config.yaml
n_layer: 13
d_model: 384
n_experts: 32
experts_per_token: 2
d_expert: 416
d_shared_expert: 384
activation: "gelu"
moe_layers: [0, 1, 2, 3, 4, 5, 6, 7, 8, 9, 10, 11, 12]
router_score: "softmax"
normalize_top_k: true
routed_scale: 1.41
balance_loss: 0.000375
balance_bias: true
router_z_loss: 0.001
init_std_router: 0.0269
lr_router: 0.00104
vocab_size: 42095
norm: "layernorm"
norm_eps: 1e-05
tie_embeddings: false
optimizer: "adamw"
lr: 0.000985
beta1: 0.9
beta2: 0.98
batch_tokens: 262144
seq_len: 768
train_tokens: 2231000000
steps: 8511
dataset: "wikipedia_en"
Below are experts of layer 7 (counted from 0) of a mixture-of-experts language model. Rows are named router (the router's row for the expert), up (a neuron's input weights, with its number), down (a neuron's output weights, with its number) and show model dimensions 320-351. Each number is 200 + 20 x the weight over its row's rms, rounded and kept within 0 to 999.
After each expert's rows: "comes before" lists some tokens at least twice as common just after its tokens as in all text; "gets" lists some tokens that make up at least twice as much of what it gets as of all text. This comes from a sample of Wikipedia text that the model never trained on. Tokens count by the router's weight.

# expert 7
router,179,215,187,169,188,184,201,231,200,244,189,200,201,209,216,212,191,178,205,198,210,205,206,183,174,201,179,201,199,155,211,211
up0,201,181,195,202,215,216,191,196,190,210,203,241,217,211,203,204,240,193,217,199,248,190,199,204,157,164,212,201,178,203,231,185
down0,208,200,194,212,144,199,234,200,174,184,193,183,203,213,207,203,190,218,207,192,187,194,227,184,207,192,204,171,213,215,223,218
up1,157,201,183,191,196,203,199,141,202,223,191,195,217,228,246,206,194,171,190,189,205,198,227,199,210,170,186,191,175,188,215,222
down1,210,191,214,197,219,189,179,214,171,228,201,193,184,196,172,186,212,184,179,223,214,203,193,206,194,203,194,208,217,196,209,203
up2,199,159,217,204,204,209,201,171,189,179,165,202,210,219,201,215,219,163,179,207,177,212,195,180,155,206,195,221,200,177,222,180
down2,188,201,199,200,200,225,207,192,200,258,217,190,183,178,198,216,200,226,177,201,218,185,204,187,211,191,187,187,170,208,171,197
up3,204,212,198,223,175,183,211,180,186,198,207,193,179,213,207,219,184,187,216,204,206,221,194,180,177,206,253,199,189,184,224,191
down3,204,195,207,215,200,225,169,197,179,215,229,206,209,225,202,198,195,240,193,162,223,205,223,174,203,203,140,210,197,208,202,229
comes before: "\n\n", " The", " He", " In ", " This", " In"
gets: ".", " The", ").", "s.", ";", "\"."

# expert 12
router,196,194,190,176,222,188,207,195,227,223,207,190,159,196,214,175,212,178,195,205,184,193,209,185,202,172,169,208,170,188,173,182
up0,188,192,227,177,217,197,235,213,194,211,233,182,199,214,207,198,200,178,182,180,203,198,190,194,211,199,172,203,159,190,179,171
down0,196,211,183,234,208,194,221,190,230,202,221,226,200,172,213,175,191,223,181,216,178,219,167,227,236,198,227,194,197,210,233,208
up1,201,179,211,181,176,212,263,194,195,198,205,175,182,205,160,224,235,167,226,211,187,211,192,192,199,196,219,154,181,198,203,214
down1,199,199,170,217,211,223,206,183,193,259,221,194,244,196,204,186,194,196,186,171,174,237,204,214,225,224,213,172,218,167,199,194
up2,224,170,177,173,177,214,198,178,206,207,198,211,182,200,217,222,231,167,208,207,184,215,200,205,215,199,216,175,176,176,158,186
down2,195,201,188,202,200,224,181,188,202,187,232,194,213,209,194,203,193,196,221,244,191,231,212,195,204,211,194,195,184,198,173,189
up3,171,193,199,192,205,179,199,219,177,196,209,202,185,187,198,204,199,214,220,206,219,225,234,203,219,223,190,209,201,149,229,185
down3,229,173,183,213,215,216,180,193,195,172,196,179,196,211,222,180,236,167,203,194,212,207,212,171,200,210,188,203,189,167,225,196
comes before: "1", "2", "=", "}", "3", "4"
gets: " (", "–", ", ", "-", "\" (", "a ("

# expert 31
router,214,215,191,174,228,199,212,189,217,213,189,193,152,198,198,196,224,202,202,176,215,216,212,183,201,196,212,216,198,181,206,178
up0,218,206,204,174,254,199,214,202,212,227,197,209,219,235,203,198,180,197,206,191,212,203,193,135,192,182,235,214,204,203,191,199
down0,171,228,207,179,240,191,196,209,195,179,182,195,205,198,176,211,226,198,195,220,196,221,234,194,217,185,169,171,196,176,201,229
up1,176,206,173,190,198,188,214,200,205,149,174,225,209,207,163,184,206,179,206,147,205,186,197,201,176,177,204,175,173,202,226,226
down1,232,190,215,215,206,214,205,194,198,223,202,183,230,192,186,205,208,212,182,219,193,195,164,187,181,161,209,224,257,213,189,178
up2,217,210,207,189,199,200,214,225,200,166,175,218,182,213,169,207,235,170,191,178,237,209,199,142,190,175,172,175,211,196,218,205
down2,230,203,158,209,220,169,186,212,219,206,181,187,220,185,223,197,205,190,192,208,194,208,212,192,196,155,205,176,202,169,216,218
up3,176,217,187,198,206,200,241,175,207,244,186,200,181,226,179,157,196,193,182,191,207,224,202,209,188,176,216,232,164,215,218,153
down3,181,206,190,183,189,203,198,207,182,211,204,208,230,206,188,229,229,211,188,200,189,195,204,176,233,179,172,190,200,213,150,229
comes before: "\n", "2", "1", "0", "3", "6"
gets: " | ", " |", ",", " |  |", "| ", ")"

# expert 2
router,213,177,165,203,184,209,212,209,238,214,139,200,199,206,181,182,189,207,215,193,217,197,230,198,189,157,216,214,158,181,150,197
up0,171,173,236,201,202,170,194,231,195,219,196,201,182,185,202,267,189,170,209,214,205,181,215,213,194,190,200,193,166,195,195,200
down0,238,202,193,207,268,218,197,214,190,175,164,198,177,221,188,175,174,224,183,229,221,202,174,201,200,207,201,221,211,197,203,183
up1,205,189,191,190,182,213,178,213,216,174,165,169,196,205,201,236,219,207,223,199,192,204,193,202,216,204,209,183,201,195,212,174
down1,183,220,169,177,209,194,190,206,221,232,170,204,239,188,198,229,202,211,220,165,187,172,218,218,229,209,211,189,168,194,195,196
up2,200,183,209,218,209,164,197,218,206,180,188,208,190,195,178,201,223,154,201,176,180,194,185,221,204,171,219,173,189,214,219,207
down2,198,242,196,233,189,242,210,211,182,186,200,201,194,192,184,176,213,204,156,209,235,194,221,161,213,215,156,232,221,233,193,198
up3,193,228,221,191,201,174,226,206,196,192,178,222,179,192,214,237,182,175,192,202,188,180,177,195,190,200,217,197,200,195,189,192
down3,174,223,219,195,179,198,187,196,205,187,232,238,211,231,172,217,227,234,199,227,189,207,173,193,213,229,167,222,215,218,229,171
comes before: "–", " | ", ".", "010", "th", "021"
gets: "1", "2", "0", "3", "4", "6"

# expert 25
router,198,188,201,159,226,175,217,181,237,213,180,218,182,215,202,178,231,188,164,223,237,213,189,193,210,192,197,178,181,194,188,200
up0,203,172,223,214,212,206,230,190,224,183,204,201,177,231,161,211,182,182,169,221,211,229,203,226,179,223,230,212,194,207,208,184
down0,180,164,202,193,185,198,179,242,197,242,238,209,149,186,215,200,191,181,175,178,205,230,193,181,207,227,213,224,196,207,225,206
up1,210,230,218,165,239,196,245,187,203,221,210,210,206,190,201,256,223,171,241,206,203,217,213,185,195,196,181,220,166,194,196,201
down1,195,200,219,195,215,216,216,169,217,214,213,179,198,219,166,192,201,199,212,172,174,198,229,237,219,228,176,205,234,182,183,184
up2,207,208,230,194,237,176,192,204,185,218,219,169,219,205,200,230,167,208,184,213,198,199,170,230,207,188,220,214,202,172,225,197
down2,200,182,216,212,235,193,155,186,200,164,222,187,181,167,264,234,203,197,199,208,213,196,218,183,247,183,216,211,215,211,192,194
up3,200,180,194,222,217,195,178,200,229,170,198,192,192,195,209,184,172,215,194,217,210,208,209,222,234,190,213,191,186,183,216,208
down3,212,211,208,192,200,213,221,194,238,202,198,172,189,237,251,229,182,213,153,226,218,207,163,196,194,213,177,208,181,207,233,207
comes before: " | ", ".", " |", ",", "; ", "% | "
gets: "1", "2", "0", "3", "5", "4"

# expert 28
router,170,218,199,183,198,185,191,207,248,222,160,213,178,208,193,202,218,163,189,193,202,200,204,205,217,210,195,205,175,190,206,197
up0,159,211,233,217,184,192,202,203,208,170,212,212,222,181,207,203,193,195,147,184,209,165,226,207,188,188,188,236,201,183,173,197
down0,204,212,211,234,225,195,198,176,231,225,204,176,188,206,217,169,212,175,194,152,190,218,218,191,171,185,209,181,230,193,215,175
up1,218,185,231,160,204,230,232,188,202,190,175,221,190,195,203,225,206,189,192,173,201,217,231,187,203,181,217,154,193,188,213,214
down1,196,219,195,198,195,213,184,189,215,225,229,201,191,214,223,187,221,235,196,218,232,171,199,208,151,203,188,217,199,137,191,174
up2,147,219,227,165,199,185,208,189,175,243,182,194,225,227,176,226,209,189,199,189,216,206,197,223,255,215,181,211,202,209,219,197
down2,201,216,205,225,198,200,182,207,226,212,179,197,208,187,197,188,236,209,189,225,141,230,171,205,226,200,191,173,157,199,220,182
up3,166,204,205,170,166,197,200,216,208,208,204,253,180,197,194,217,189,216,189,202,207,193,188,183,160,158,183,181,192,209,225,179
down3,190,181,164,213,213,178,191,156,210,189,188,203,181,181,193,210,236,240,206,141,209,197,229,183,185,195,189,174,194,235,202,228
comes before: "0", "3", "1", ".", "4", "5"
gets: " | ", "; ", "% | ", ") | ", " |  | ", " |  |  | "

# expert 26
router,187,190,212,173,205,186,230,208,236,197,176,176,194,209,183,190,213,186,171,213,245,211,211,183,218,214,208,192,165,189,169,188
up0,171,213,203,185,238,234,221,198,212,223,199,181,225,197,196,226,233,168,189,174,216,182,239,203,208,235,190,164,209,214,205,220
down0,196,226,171,180,196,173,182,163,231,193,233,207,218,183,176,246,198,222,218,191,241,207,197,235,215,185,208,211,214,164,186,176
up1,187,218,233,175,235,206,206,204,197,192,206,214,207,190,171,191,175,172,198,230,214,173,248,199,232,194,226,160,216,189,229,161
down1,190,172,216,196,205,167,168,215,195,185,208,222,182,222,179,174,205,197,211,203,182,209,197,198,236,217,198,204,213,239,218,231
up2,225,232,216,207,192,209,208,223,203,196,197,214,201,206,187,151,258,172,225,191,205,178,267,183,190,200,215,212,190,194,225,219
down2,173,161,226,211,206,192,204,194,158,169,226,202,210,190,217,231,187,185,165,212,216,223,184,206,203,195,173,191,201,193,198,226
up3,186,201,211,191,189,237,219,207,202,217,209,192,226,193,192,204,168,223,210,202,175,190,224,239,193,199,221,159,194,198,238,202
down3,195,194,174,183,196,194,178,206,220,172,195,188,192,191,159,194,230,196,191,226,176,226,193,191,201,226,209,185,191,206,186,168
comes before: "1", "2", "The", "3", "4", "In "
gets: "\n\n", " ", ", ", " in ", " | ", ": "

# expert 11
router,180,203,189,180,206,209,213,196,237,161,168,197,184,197,169,201,212,182,191,204,202,217,246,182,188,181,201,232,173,186,191,200
up0,208,241,198,233,232,199,224,230,199,213,223,233,210,202,140,210,199,181,187,194,204,217,240,171,197,213,192,183,200,204,232,208
down0,158,204,222,208,209,208,218,217,197,230,204,198,182,186,193,228,172,199,234,163,247,189,222,216,225,190,209,203,172,181,229,175
up1,241,178,186,206,211,199,202,202,223,212,199,187,222,192,220,174,225,191,200,222,225,213,191,177,211,173,203,179,166,186,218,179
down1,178,214,226,226,158,189,209,201,190,215,216,197,188,227,194,175,182,187,186,225,225,199,217,256,205,202,188,193,216,184,179,192
up2,213,191,206,214,218,193,206,215,214,184,176,198,217,193,206,176,191,224,220,201,215,207,214,191,199,160,187,178,157,198,194,213
down2,179,207,249,217,162,220,205,215,215,213,235,212,187,219,208,252,202,165,198,184,200,220,221,207,182,210,189,214,215,198,188,169
up3,191,176,211,215,242,185,200,206,211,188,215,206,190,184,168,189,226,198,211,228,216,210,217,201,157,171,202,191,164,187,251,195
down3,199,233,202,221,185,214,228,187,183,212,196,197,232,228,196,217,220,210,189,183,232,219,195,225,180,220,185,211,219,183,200,201
comes before: " | ", ", ", "–", " |", ".", ")"
gets: "1", "2", "0", "3", "6", "4"